config.yaml
n_experts: 32
d_expert: 288
moe_layers: [0, 2, 4, 6, 8, 10]
routed_scale: 1.0
balance_bias: false
init_std_router: 0.0397
lr_router: 0.00141
vocab_size: 32000
tie_word_embeddings: false
optimizer: "muon_variant"
learning_rate: 0.00238
beta1: 0.95
batch_tokens: [65536, 131072, 262144, 524288]
max_seq_len: 512
Below are experts of layer 6 (counted from 0) of a mixture-of-experts language model. Rows are named router (the router's row for the expert), up (a neuron's input weights, with its number) and show model dimensions 192-255. Each number is 500 + 40 x the weight over its row's rms, rounded and kept within 0 to 999. Numbers have three digits each.
Before each expert's rows: "comes after" lists some tokens at least twice as common just before its tokens as in all text; "mostly gets" lists some tokens that are sent to it at least half of the time. This comes from a sample of Wikipedia text that the model never trained on. Tokens count by the router's weight.

# expert 11
comes after: " (", "(", "born", " —", "–19", " (18"
mostly gets: " (18", "born", " (19", "first", " (2012)", "present"
router:496519484446510509478484452570486473552482464533477526502478466426508479496524497514526455455528494474455464461502494489575564461516571476487466538455469489549467496516450522512474454525564542
up0:514503441537481457461580440525557493456503494469463464522542464533482504462468445563509471548524426507481495389530507511537531517508478461547433468519506459451472548512561518499395508482541523
up1:528468527539485487459468482480501434493472499468491486572532543517501450535504518471481507441482482490527477492464544499436468528527526515414481503519511519494498469559508582502569502536449507
up2:515497445460498413505470572527588491534536463540438456443580493445527414518540535525410491431512570479531531518511438454458555431547461490508480510450590471449505498497511430477536474544515524
up3:465533507492507430513530509526500534403400438484445527519524565519526447540591528465422477496478501571556466494482482468449530478494454484518504557475484429557569455531492534501472432439496492
up4:522485445478467462462500535474520486505485417550517516550487521535522540532488515532596509554545550468576477439517445526496481492516459523459469502487506462536512550508450487492476476492462462
up5:508551469527473511413569528547528524528440521452501492521547494569524562496425471530522501504488466545533540475423479550466467540430525452491492500473505404481515504462448546519413485523499449
up6:481525482471542549453508512477539554446497484480545523446523503462484539427554506499481427522523433543511475528434485503461537573559480462468446458492532544528513465462486510510453495526472448
up7:524500503550481475507576485594522524545497485522469449477524474446585492490423503500449573447451554516467472432534452498553475492469452514509489467481536528543422503529491508447497429527516479
up8:463528419470557522450497482480498494525499454502485542450473478495495558500506453473471531465419509590525506547508431474433557478516521553565394439549484499530464497537471457536536480449504444
up9:478447527511560484444595519564528542512496472541491537433514488508481445500575508520577511481554531479466456511511511524520503442504534513485478505520410449511464507529487456497475468449540498
up10:484442439475471523497509535564498444504509501447485549468513498453372492422557462484572474528477544552527470546497500451493550495496518475521486384510569544468436568477567522491526549468519502
up11:530568500454529492520507430457550610474511442501440512582494498446479510511470525433516543433444567516444454470522538492602476480608528465490449491491497517457505568482464418465531573505558473
up12:511451454538483523470490512485550472537570440443496538437559458470462439508375465508481515485437547535469493474521506482593581489520500543459484521544532493510458446494488471471452533455458539
up13:521572481506490553430595539497539453535487524493495557443531514495506566504457478510584460541466549464559549501539548436514464557472531506490544475527551508460567546531512463520530499541538480
up14:512480474494519489450566531517550505547497454540481514427490470526536526430496508427481473473409529599531540567532444512441501482532520503505580528463470487481584479502511446411471518559488623
up15:503483520471499468507566529500450532542552432451533581527486555473479572398547457488609543502508552547475558469488606515494512530506555405498481549488500524510414450492488485545469509549581492
up16:537571506484585496501531536513578493473524547442467467497457504481517477461465476503441466536473550515497528527481504527438528466466533518516466612461517453437527489490435478589511484497498489
up17:476548510465567591485538460520467481479467478533430525455490563534467483473450518439505461466520439545473528509460498436492499508516537536447470437499536575490507557486507470512449456532534500
up18:501525442520470529501516473480516442526433530467495429514520523528515515471517544532515486457554492524553546443474505459440490463496521469489437521479546502495489478442504548495536434454497467
up19:443456429521513480493540416508507567562524498557491461462387460491443475467521543530508474486538431532496514471524538502492561473486484520499456418475464499478506451537609542440547557573475517
up20:425451544447508533497532508567457538432521450465434394481521461467525521478542467543502478546487476523514477479444505528467532442475492498497513542515526580458479414508509560475519529510437564
up21:495443513408490446501563499463500528534525407475501511591473483533469515526538516398431512608470439435550527536425526488508542533518501466395446450506529487542515432490486510462541473541536492
up22:569541398459465481452496476463494467501478493469462370466492478415482550510435465502553481407468462473504495497431451527469458520481524582484500486517528476433492567535484539519528515515512508
up23:433564516457558481509501453498528535489458511491445540511461473487585522476521497534552489527351554529537487531475473521515535524460519438508488593541453490523505510620506482547513464479510508
up24:442523518519545497482578535492499528522545576467496512465467443466548621484514513555568479461528563535557428481509490452502464542466573530508453535551491478458491479494516494502491506521586483
up25:567528400524481502471524484554473491538442491512413481491473518435485540535470487451518476414472518518463495501486480470493571506527508438481475418486545524477545495452588506554464459556477496
up26:462421474501537470509548536534519481543437478469566456464491553476504516465527451570578501526489500540478531517510499509478546504476555519558540441473496407479478553538480585498480510507507443
up27:517491529471536491526501532486500473509455499531549479480518489435523528424477511533538501413445534474519495536520522472522470501436514536544495574474526525479559530457499454551524510542541509
up28:477515574517451519477446488529497534497496496504508533503537547507532502487420526508497470409493477520585499450529464497457392488505551621443451544453466516494546428459508471449455509540434541
up29:503505479521559503481475529531399485483547527551517565486471495464474518528551515483500545458538527487548542518476499509497487571477564445481484520473478563527529496474577434499422439514444501
up30:454481489510477511461534474569575472483515525534537585480514529494477487527499486563557533469538478517490449522530598498475494510460429497557575497517516403496445432520527541512481473587458475
up31:462538485455424477501488527482541538506479466559500546487537538490502523475535531446394455478516454516510450469459561463457519558492425509439577533482471550486521492469478513545529490541484411
up32:501507522431460430506512507558488557478462498548371510483480542506523529495459517491487475514523545495586556482504502480544451483554480535453506521479486471578449492485459435464488450474505469
up33:470523438507429444494417474424512544482517555436534504547457477474524542563502471514497459529506488479534585539514524480527529503519443527501519518517520485512493479604479486575538536465462476
up34:496447552536496498553493523465513474463514494503505469515508473492586500521465501511556470555568439540470465539523448492541584495483556430519530487484578419501496536498432464482535515516454533
up35:520503565464486495518452488501506505474540466513476424468545448516421464488524466537473446514503543476516511527465522511556544509483472491463523465538456490417495435519494479466515416562495539
up36:469446496540550478512515503397503418487499519560443516422480521467562510412475512574486484471470613530517485478483564492522510533512475443517470546475511551441492434534492472602549447495505502
up37:501485451518471508492495518444549486559491479464466416560526518544468546455468414499554466479547421437551564536419565539497478493522537503480487538525550456564513461547493491465549429504469490
up38:466494486504589512540486478561523472491484594518464495505456479462513460451525483511528404527414490612530466535396524458534571512491447527481486518499541518527498527470558447561550553527463526
up39:527504458513514524525562516420476506508495531505423464558486537547497536472527578433569441482496488492497492495574498483511544461444542523554497540475510474523490493459469489480433546531543444
up40:554525568495460448400467499554525566500492489543479421390505499520590498580489491505467476484553537466506474502545541460554505515543536540542485466570524524494560503550457507419480522477469491
up41:517505497526500475504533526521488484477445424546433504458497446442518424495461527486495466545565489577485499503528442468427541530528525417533506421421551539464502517441505540591540423533444508
up42:480473445422456490495473510452463473513492521458448568492468474574456518431448555494431522499500464471490469482473488542539519440469538481517481484435491483467438481471496521531472485524483527
up43:522472546514520493454451551493473555583515489555523521606523433525471477429494510561542428523461498483510580474506504513398463450464508483468526422502500470427442522497549529484541488479526548
up44:480504436462508457521502423498497478502509533470439394428547531456420498453498478498496467455537561450539494496528546563558525484468486494500535496479464555531558490516508447509471479515531455
up45:564532505469551567557497494523592526537484524500575543562599428452501559464552558534493492481528551526435543509528498488426463503570503448475461435482500510572492552508436537468550509531562492
up46:508534508465452536492459477534485523426449485503481524498407513433499525504522505498470516452470488463510474511515549450484576483522510493527508442497520508504531545523486478547489477511564516
up47:560555514495485502510443483481514463484451551474490502467495474518531546446531500544579538527468451478488460460483517427555453477503491489488530515528479494464548468486440472486516537534503518
up48:465446508502527475476464469490590488506534468487558589502468509546475491475451530530564421522482509508553522518491572519533459568542473523475499488471467465457479462491463600499546492506532544
up49:453506531441497559454517473511439520512409471478451543492568523507532410410508469479518502532518497502503444465458461538469478457490500462518533543426420508463461472511515459564546429504480467
up50:511518469507500470464552475558447566456473469448517499478568528583459500493493448583560452511417488500485483575503467497574525516561495469534475559441461456510476470493516546504446486515453503
up51:508456550530422533538484516493456502466524420470479502436552507501526470568520505419543521417544522543533472480458473514510501588429519569439478456584468423454527464518505469445500506539501501
up52:523488488446533461510575500537550529520432528492525517505543442478592477514452496522492517517552540493516534538522507481517537516531482453522413441489559489478538589435467511503553511514481472
up53:489501492401433490481512432449528608464471498454463488479530513498530489517469472553459482564485502495499494513459513430554506539556437467495507507490534525483566435486486541468506542523532516
up54:480457439501502482433543456462436486558515577535475531447524575441603541463469453474456474490551492462445450454453568486449521506439533470469540481556519488540494451430477439456461461456569487
up55:460488482545470490482483507471537454554443517503465469555500502518474490531522469503463534475482568493478555460484459513458555522484498553485441513509508451574507494583573484482504523509444531
up56:476516445467499531519577486535591451478483492465535518463494431524475500528394461573566569513461524520529471499498532504480525466465438534518510454473536497502481536535479496474539412531496476
up57:504497491506496489511552518502536514456521526507424544492499548518536453436549475537446522464579528609526528472521540501514542502526554453567540462429488486499553557486542543485465450479476466
up58:489554452540507480452476498488496540465588534504412424491444459564473462445518532501519469536487555503486492537443537527453504490460514510492527499538541519502519429485455528478520495523507475
up59:563500484499531525541469520524498528536432469442522460528437579499488508541465466565555453560437528495544527484556490516557556551468550516481445522527454478536512444465398499473449492519514463
up60:469477499537545588515486437553534541513454504532526467534438484444514513507522422480471477525555439532487465510545526527413475478593496451417538479468567498459562450462553492435541501555513482
up61:470486528577436538474448519479528497421515548465501478468518461423531506513512489558497398445529516456510548507431546531498539490462476485494464495558495528516521559484488482521536520555504613
up62:474527502468511449464490520537482502481453521505558433525559430519495446476529435498439439453510483496503491509459438510516532464495457445576521489445470532532464439548474544477504494493584492
up63:511496523491490523491482456457566557456439520604457577569502485424539466517503533469541464458474449574513474534430458554524548492483465511521518488487519549476427454479492483505564505488480443
up64:513532461516509473474493483430550507436455548461501516497428412502532496441536472581531475488493486468457563477444511495471428508477518529493524566493537568575496539526452492546478572462507511
up65:467532501472504488460537485571483534514427474483521562513474484507509557615495437553505513502473543480511506588511485519504458581477544505544541462512519542490551448519516508529470458473583462
up66:553452544535455482389523420549520456481451486447481528456483542501479513516538499543506526437461476485506500488567510553534537451478469497550575541524505489478441492425451500442531496483511506
up67:537455558445580526512454511503438502493504489535627447458398523504475504435508506538490470460463571525472483507536516510454562534474517572483470505447528491462520488539412476440488540509501486
up68:445418447531475536534478446502483498520498615522550526469527489466533527424554576517465549525483564578570498522539484479492491490535512525470468438503498458486521433627504497463533534515475521
up69:547543573461561510515490492525471547457460519448562513505488508457458514531488522424466523474501526503493531588500462525530511447525494528542531512541479514564572569590498493516531530514461504
up70:563486532515541504515439466533572489571563540533486453501547435462547550524487473495601423484592520467558512498510535525463527529438473480540507543463550472510468441498414466508469488498497485
up71:433536497518463502488529558547471481514475533495481482470468507496503506507512427521540530495482505522459478492447511582524509435526492496520559540510445510526495548476551489502414496497592451
up72:537498545500507584475475491492506528541512526499491440520454496629512419470515543510497417522494494551536428481440502528522493454459501455521496492481515447535405505454486494492548487459543608
up73:489512473544547405428486456490462522467491486532504544503487523447532449507506458498440543517474509544476483539510509450542499500544589506495481484520525558415494463486458486456539520494485471
up74:513453533449490502498480530539497471495484504480466500497497536496463547512489463512529455520433559512519461453540569459495505513459496444477520522523475563566493497512511518568524504557537536
up75:443590500469524480509448510610579424492464568434524511536423512480471456508447450456469560414481503476511477520472503487488491514523536494498431505511524494471552492571464464562492429530520466
up76:489550450513494537455533527476481500464551447508443526492492559506526474487520454497443628504530561528470507532493497572446447523443545467427496518477482448530513491469531485480467536479526483
up77:514529502508501546420501534498505559460453518450512468523560500427396528428492491476517489536467462506505554482469454456507533472434511441497459538487524512446480496491531499450486559504548487
up78:501503538464424480451549452418534425440523528490531472525496463449456478474524479473480456482495485544485483452412461527501518488533469434474526507503556508375559504410523480474459502571546483
up79:467459504565494461531562564505450570478597491434462564464458482504540508502477502475487495615481545504465504491471480612536537509516510517453596516474502495491463531463516516496561444488505458
up80:559516473483534533460512499518465576552473468458441491475525504533455548520454499480588423488459578522520465542489492491499501516509444494515557550488523470534529480501535534435499456443426504
up81:523514559478526494543538480521538488454449512484489464587609416528450542555484559509498531554438508483473545442507405392525566480486575506571460594499505529479513432536463478532489457458507509
up82:549452544566523515569492467521535507473445471510437564449476521481471492483504494543535512522504545541508541523428497536503547462541407430489496474483474476418566515441461510526507511519429492
up83:491489529515501507546467495530493534498478527535446558472547551391510508507483510476487515494491492562494516538377522498561491537504499536475451517477417490452524469436491561492527460567516466
up84:528558467458487508455565479520497516481503503507452515530482474483524566493494493565581486475504525539450572564487502542399479519488530484549382497487480487461466472447512463502514488572481454
up85:430488492517520496534506498454540480486462478487550553523483485458516489503449496582523546535509604514497581518412495585470424540462482413504524473573496514540565445542445540480479550540464413
up86:527480410450435441566518450478504532478556405427488479504581527388569464488541474482493512489494438486569510507471468484485481509578500486553511514562513470556456456520454494536471530476558542
up87:503514514526505502553543496467470511525456513556485488399496478661486556471486480459481510469444516516545484536471503398487556532401462445538461529517468536516481516510566494526438470463459488
up88:515481428475479539479445510527541435491489559475518540518509512500532453541494492480515488486464438426537512471418497487482450451520410488558481491517606518517476482469545464481509511514443477
up89:473508533483541486505541494565516437514477526513541469516512529438496507524464534503451533523544619475570496525452513462565477524517558560448519497463450519469534508418551539517524534508517523
up90:493507534486527477507460467462532515440460517465414519563487486542490492485442477488543436512424581481489494445471490565455460536497552482522503460529486505548501517484502597489479505530435460
up91:449526538483443515463464503499530492555507510512516527540468507494473443503493448457528456510543490495489497482474482471493511549542482425514469473546534496463475450470500574472444477508493433
up92:478465529473525532475526478520487546412507510494466476482508585464621532492478479560549491411464499479468511525538493536418605448529533494428501526443443506490467578488508471530453515555543433
up93:501592520546494435569458509581503495532517498519477509520532440419447492545482428454509541574493533557501524421453515508513470472394564470522461523570470437461486512524562486534503450450484538
up94:542505524525560496533556519461516481437508518474461538523503533550556447466544486491478443517488458565494547520514504502534519531496518422567460517501446501523513538489487501575505558533509470
up95:584474538585432541535475461485497518531480468470453492485472557559540501505536520505484497480425524548525460466471528570507487520488480495483515487492495496491473472460540599480422455472494612
up96:520530495437433473532545512565469502510592450496462504565482531463509444426499428491492528546395533511564407537479522441537506526413527376470481528435568513509528558503479530434531537503498465
up97:502493444503521520457457452504500510510512507504526591483461500482424605474454565527554473527508472466549515468468524530529488549443564457452531496478531473526515438544485477567485499518427473
up98:437502492438500483539570426528549480498478566466522440522550595465484486554495476450454546510532499469548535468455522528557544464499527473554482440484474544521490477551556547477433464458481467
up99:488460485558531567436660430500473459552478512518495539517490506486513573473463499552510498584469501473454458496491493568464544472477440567433613505548480541491532504514565479476529521501514524
up100:553489450536555560523500496545508541499508457515493485451495497507469504452559549506446530507477452457437479504555547546445431527540519408561526487507475546473510482489460517457558499479502504
up101:514540495476482513508583535536457493467481492536515569489503548502485516519406540511484487581513580402529475531473506535555474498460496505497470524525469491454470510432469435504461514514598523
up102:407374474521488488564547494531551429537551576545494437454506533472481508505465506492570490452544535492593513460501516581480555475430466517520505467504516546484538457426471534542497491453421481
up103:483528511539505485442488466474514540514407445502495487474538499466480537467481480446533520594568470548467535545429456497458493554536425512464567492496496562517481498486542463500502554462505417
up104:561394434414481496513447512428514498455535563534511542483445422466562480494560501536491461440448442559521520436473489518512585426536521442517447445501514427400487543552497510529496459461453475
up105:531487469596502507497477587547462493491572520486476465545499489429456576527501509499459525514452485479511458455461543478471490547536503496504501486526415518506546547533523504448533543487531483
up106:479427428537491493486559545509469563530565551496531477443520487472459482511511530540440444503512508489505518415454482450575486536492496523422492438507560490503480357487543503516413512527419472
up107:535433518421508442452480463477466519462531479481565520465503513473519496460424505462556529452469492490425547443436492536459485544500481453555543488485463509538552454439551470501479473478525492
up108:458527496509448452426520485494540508488515493517600519465458487466458498500535583426486475489531568541564469458490512522537451448528543486502546520442507480378550477551517516421508474525416494
up109:505488452463445546551519520519521491445489469492501581532507446564459452515494476438489427476473535511555495468551472416513511432492486484523533504433397480502491527502543507512488557517489563
up110:508517523565529482454521516517493476462428489491410514477422512507588514532579456548426450521546493514504440525524496537545468491489515421461517575504540504513506509495484448564543495537562497
up111:503510535413452448450539501502565573478473469483479608498435463482481568474464502455528568542509531516529547479460463538508488522489487578521417464506459552534492516479468532570573471473520402
up112:520467483520456498518563507526524464496545467546555463440509532474488533451500493495496517473565532430468484453543459517560442492552542457472525516541531448482476495495482456530476539485569490
up113:474487490501479528444490467490460519532527506483485479499489531519607545463579502515487515534517477505544524459434503487498473406519482509486465475439431440593396441495454509462477502531485545
up114:514520402470515513514480503458553536547467474554439477451544505560513527475524502438524533536510544513472524462556507508431488446499461454497547455529544560521501615523489482473551446393475512
up115:562508471539432485454457538473492543442462486519406517484507478585512426455543486487456509435467535476413507507441444535492524474538484498489499412499482496465511397480492531570479473479474503
up116:550511451523458482491509462500510549492460447512376556577567480529474528461435533561562532501462472504527466505555456524482483529601464587479532502432480440537448524469470515570468487549498506
up117:436479512504521471463494483500472598484593516555473509512481464448460473588408426493530532503474587439517521480526481543495552525484427491476528494513466556546492489520506486556517475531495425
up118:523395483512487507487447455528535474631518535488463503513534449483474470445517527485550594507503501556520466399486538546556548492562467544527475466491485441476573551439471509449473528565541442
up119:475630528514453542441579474586572541525472559471469551495552524510453502474488496532511544422464482514493556567508521532504455516572497498534458423477528506422473535464494496464554450550499513
up120:500524464527478494536439587452464456533545485529542512502499493468476514530469407499512488479480469462481521524431560439529539486576516531439421446546527507488497456475524583494508505439451457
up121:501506547507513467526543492557581472507502456412509492529472497428450491562501479548500507538503569485529531572548522578509536537463412572438443487524454511486535471557459545459493515467541495
up122:473582474528523543457463465485489505435463467466476496462495545494479505536499454475508491530540445509466519495513467500529539536507488388437468488469440451534473469500584476465457411451488510
up123:579514556414466516513590487507564491546449507488536485487522501502471527456552562515561518509513509496525573551467502516539549499518483477494509467547501498470570543495498483441402390520478426
up124:469495554500439455518477482444528483465481462490479474520553550480448462524544461457519470464416508535489531542504516514503499466490497470520531559479507532518474453450443464546546550487537557
up125:469428518521513518559444514528578536539513559514487483512590429547521453505550501513438523498465556529475466498496536480517533523563469473497512483466562536534580481449442478539557424466511465
up126:567503511478452497491564419504509503462503516456478538493546476493473483498503513538425453479532516544472503547506405462521572456526485508551428519476458522444491492453490502515543510506450519
up127:509505477514550536499558454500523440493468467541432496480514557437454502495488482485513505509481566557465508429473480462494533523503499511434559472547483506500512486472482481459500479539520453
up128:550453509593498509543528560460506503459465491497517562497461472466456511469479583432473508453474504548566484469485463511548538462449461459516549453515432483506505542472511489564419490504462510
up129:446484529517474453503554497464415512508493493494483506448393499454488424482467498502489487560520438489536515534526515501497482478485443539487477498487501474457472477505454599531507491491451483
up130:463525550477488499483506545456478490500618466458435516516514449526467446444474497550531512449543555528459544482498499473519397496523423525507465568466600478499522471547551474527410521496386522
up131:464436548448528452513488470511474516464440450513521519446518523453510529416502473458529477536521552508492527538493438488464566440530453470442494462518483466531543481538419505498574569519541435
up132:439581474487504605526539518552513515528486482508485483477492467440439551506554488548577504505427562511554466501500441475469570485400532530507451472476523494481450425554548622501545499490609491
up133:511429486491512471475518391457510499522479522438547544451448454442513438526468489482566489507530555497482487441448526525534508398523514430488521394437449473510456532591437533436519506491422572
up134:492504466455480505495580498521511445603490553476437474462458463433490485516546509482413475488533575550519458492492469470505442487486509410608532541536510509519505515510532491479499509603512478
up135:484561503442463486465489558504511477528526528492503489435470515477515515482449509566454511532490482507526524442507438517608527529524462590507457515508543488579494505517547476576395485539495449
up136:484580547530472506508584528536560583520447491546458575512510523594474530435517483505434446527517457464467520534437526467401522522522474590471546495427519470534506479508481511465516407561412418
up137:526468476574409529566515497532448528568428530464455520483592466484473544490583480464496509559541511450475429526509550526477433553493586541545528531525397509578534565410566490477554466488447487
up138:589494488475534534446505450452474490519432609468526480495495531494552541532443541512441501467530519508468507520453471519542480519563498458507497528471506527565521482524544443507521537508515472
up139:528490493459446512463476521448503571518490517486466502550464432481379517462451531454531482512437595428519499496525552530491523494469484512492451484435575546458549535468537536520582485529461533
up140:468470519510507449525559496533565559493449460554515503548452500554517492499438446513581486544491537518430466417492491585516534470494521552511517516534531457520506494551550553507473550508507496
up141:552537508495441472575513553629498486505441466539535519472552476465429499506463613562515412503450526490446478443499501550481472546512552435527461482491501461468485505577507509478560445506473450
up142:439541412504522478492480479561535448459480518510501551501537410457488477493515481518441555487469473504501490517465507497530528516507506532445493462524433414484507518564508485492548532559491545
up143:487539520455487537554567484506465497552522505505545519486559486520394547493521529566547536508593516532461466512393520507519471537541557481543492528498497511485479538497535464530532435568462467
up144:500495488509436447457528499439575427565509498566483518528543507559510511458551506586502492483458477472506579598523483499480552524432446473469512463496549474452519493535504507496479534542482591
up145:513552530550511453412466444531483541479478489469498559542492459513497467516457411484490474507413470540532491497526498542490557529491465513492498449574538463481508521519468479494496564493490483
up146:524496535490489452501518473544507522518432500522429496479440444480453468516521449469462528528494442464490511481491490516571514488510575442518528487464499403528529440405512618537560514522465486
up147:513463449511518464467523566523452437544529547521510464491476569493510538525447471508523515584484562524506438513493476598558517494473550476524531444453421505363541468435499427518488472406491556
up148:488525547455458419441472591460505497478467500512486577468543511504484542491513544480572462469450538477523473524523473538473460525455456440525448451503446487467481514459451447474480465445383476
up149:450402480516423486526439502521446511463504498556480503490561484498558514445486476485482522527532452550543547499466511534529551513484518507503491556480451459505588498509449486430479467511468439
up150:443567454483497494511552545530465475558442492509530515579578488487457525486539486412561447422562467501499487455473441509402518457462490481493561502437494500549438511519482503488546475520536472
up151:495518511493526500547517555541480521522434480464469474505525490551526468514496411468543537522523505508467418556525529557476523497463528451584447443393495507461439501467474452433498508563509553
up152:497528488454520474403535589515414589510526526562465570554599488508492550510476520555537511438480497508484449503490550491528502475520452521454502417484448460497564424516525491557498539506483476
up153:464533508511490584472521551499525475545478564569472466476459460595464539453454483519484464560512517488511481514569526527504523532445473424490480459507416440513461476474512412466509513578485390
up154:541439551476540488476514532509471461579526497505496464481567467515414580497377485529508432448443486560498469462421566542483515507452467475485486577509425541507533570453508537516467504522486507
up155:471537512464568482474545512511508493513437581465501610502576500555458490508486466475483540521514461518523522574476518474504541536518495502502528575533517480467512465457499471497562471504539507
up156:509520452470589553527519552465561523521486531526540465454497473480546475486478480470562544500507533524443552484363398471404515484519479582505457472531501495513534455457504464472438529474533503
up157:514528497491503490465503479461469521479478504552442518448471566492482543518589554522394475534500496564483427497456508530484512547511479443485442526524500447555369481506475505490498476474514491
up158:513576450495433574461425476518502532505527469497441509485498509450505564509452568506529536508511552477438451515427506541518469471535486465523558487530460470475585440537468488506542533502418442
up159:529494523484462531444500495500464492636489524432455447490541477508580506502494447559546580489381499567533581473529532495531460532532546497473512565407479454490481445450468523466459568464490502
up160:510507534508510482553481520457499527490489505495536432557444470479543511453510508466492428517460563510541467514439549554504507451502471519438516528511444525477481503483536489488451524506509617
up161:489516526527475580560527507505461550510574537407464483574491503498491484572433523523517526485523450515479473445432514510555492548514422445431476461562561530479521489621548492475458529604502578
up162:481547462465501433477568524609517491541516516530509529582545529394524424552530533493544500528620507501598553464473454512509500481507539446503447540432478463506521439457460476534535500464496482
up163:485545419447536557526446478487510494493594490591465466527559444539495469404487509449518491576498489474534509478516477501527517481527455499567484489484484507418482507596575532510511507491523462
up164:503434529505418498465566477438443433496449535563502448466505504382496497467549490452496487462443426476451486447563517428509523501610469445451446481518481466580483554474561529464506501529519462
up165:469502569508435494504557478514510534431550573487437587477499497512433462579487465491517441491543498465445552513501472492523454505472533550504487514512500459506486519587569492505406444520430485
up166:576464502474467496451516486481483486505486521598441510449509503509526467462490439449422444497452539506463542503477535547548492523458539461530542500472469531474488494503505493571543455523472514
up167:532476504488457541498481528515532499473549548507542479495476448483573545384549553480544411378484482551461436553512479517540532569508561466502526508491458532537507540466548466481529472502546504
up168:546507556560562415506533487470531488562514565434480570439451472522480524519495526496502494479418520485440507467537513535488537540500534515523487504468525581552483485524524462508540656574554467
up169:555510532540498454508507513473491551454502429482547546462461503438464539466454461534469497466513487507505505512493555406432572578532486487492478522477609546558410489554427453554448547468510450
up170:521557420545453570409558505523526522457417576450469560466489535494514481517419551559500499478547462455533519444522485519529506553478544466522516520495514439500569438470487482498538473545542447
up171:504477510545537524453571505550498597568497525521469509514479557423501462481477412504542435499521551462554451446493430525520593486516494489504564502401472438527538512526493464437541490473515598
up172:473482469493451492508546539484457415429482435488464458516569475474472438498504535525556450533473443471472476532493504478500578491531540506541516484493454454501448534528458499491514550573507491
up173:539537539512474551514518495575537473459471531461522461453447476445535471416444536538485489501520512513454499515474496456531495454558496546460552486395517485487503570521513462497484541518433569
up174:575495524455486514471455481477488453492539380489504478552519522494528474527454499482512553534452538530514503493508544606463583436454577463478490517421480492545531505545493483481535503426563472
up175:535529484531470488470533490466555531507383545463435448452475416490524444448535465543546444496504481570542502484429548490471439521554435401472515542487448506478449511499536513523447487496575502
up176:487523452529548481457538502512502444471490462479502486497476566478532578462467435472490553449498603491567544559542508537470564510500482507469482541548464500524513516489514545535447509514525469
up177:478564501601557450438522533483482492455455516478538580529502454557500529460474458481530482512489399475485490544511514486437513547523405537482493517487455500496564522493435464529422488523531510
up178:480492472450506506459479464563583508515490511548458485559589525533457510540477396533446463541466494458438471528516447574521449534566494559551537552471397565504469481481572501515506493424481512
up179:479600430470491441515490550491474492545551430673525453462468483442489556461477502491500514474434544521510414500434525506489586507496547502489526525532458498463510479491581499487528500482555482
up180:469472458490471489485500488495497506533478528547427504469482440437444564470497526495510457476461442575499444463443444473529558476510479446492486516543571532465508439465494523436498545571539437
up181:476516549528505463465527480520478512491533545533502484532523597476467471513519541449531452542505515478510545564522553481499558540479535460474493451491405503449544532522475536409544563465518510
up182:412479543465450522428542508500484489448409428521475496557488415451419493499490500574432534478471460464529496460516593517538475490513500513550523536457458448488444445511506430524497531539508509
up183:533518514533509517457482457486485591473513493471497506533572527546554400543531559562465540524557541493528543558537513409518439487528510479511481545435476510463567534485517545422473500555501455
up184:526542486569476576510530434503538430483466461487512567520483425472470528528492500615486500591483519566504468490427517543520436554481523570501568508470450495518497438508507523448495536481545521
up185:469573466515484549495534495501453419406405562483472501574454607481439471467483494542477462506486527504542524490474472480512472513525542476536548481542490444559426567439544458456450453506536462
up186:545550534473480501437469463513538409579444478527510515469588440500476474456464484495533526530490501487474519464491524579547558466511408514532480549410531491544479472514489491479507512488489500
up187:469551484513533506436499538565489531498473458529473520521504386493507503511509495477512526549501523453460485489437560472500455521494457583538478548462446454552467569512483507545462512433499531
up188:438522548465442490528538472488460529453557499571511494470502482482515482503499481515431507476449507482449503465460464508460461389504504389436501530448457430462482477437510453574512480516487439
up189:479534414482526521535479458463480449581443503515461505374446538508451566514469471513506501519521514491491498566456578497494476455488527504399547501485492463491450507398507442541515498465459498
up190:444455489466489479468488496503479473468513443446450460394476488424528533454556544507436493503479509489505543518477508494495593512535515476516482577482453459458484463482484486483468526471543506
up191:481407530477433471432497486483541542521485547545459515504564552474468559550582498504459508574489425530486496571493535437504522533566470519517598497517539548463483488518510501512468502559526560
up192:530506440483511519496565478478537456415544506559460541512470507512600509532539437548536455433462476532479563497498540457555529427498480465517496564467452539489508614538523454475446450564513486
up193:492584586490511490611573543515510527502510443531467517463537481499415503496486477434498490476517504590533525526478534566525464473565493500532474450447472475467491472484506522447610482434500494
up194:548442393495515540552467519491481477490548518419505502491550470522465485532515498518469403453520481516565482525516469478570554524480574491448443501474426475452515458564511486494502476488632491
up195:512497527504496485520444467487513485464480462451450469484411485536506475492570520496542433527545476503460476590508522523528467528493481515518512503505414557543554491524488497501523473499535581
up196:449500552471468507495457502523400535533503391519482483496576550395493495490544509452502478551446558484587556522548504500525540450532480529465526500522523496481473536473484511530534524502542485
up197:527520435499507509521522520494508487502501519443489437512476517464437441464496525540500471448502452502478549490439502482490416423513460410491491482580524503453530577533496447539495511501504547
up198:530478487485412501521489517504533485471481448533517518499484545475473503453490448497489455535556474504419529543558468484458561483556467453455435573493448521554459516584505527489499480418455506
up199:483543540464502526522468497479496541523505478540514409458523410498551480511437477456518495512517477564503547516499496487427556489463477534569504566474446583492518453489521507491501574539488416
up200:474611548437499512471488443507522558479520512532497555506558474493527465577534505461475515543453484580511561397536535455520459516463537547466511516548520572471451468479433425489497477545532449
up201:592517492471518528473544583499551445436546533502457537485481500533496463467455459481555522535471498539554505539474418544468556500613534502460458513536589443531530492478507442485472622560498514
up202:523478484540515465493538480536483453534511531554536516458490519524544530557537566595513444531446508430467474525472504464492507516462475513473512511399434481424483490476441506534509479537436462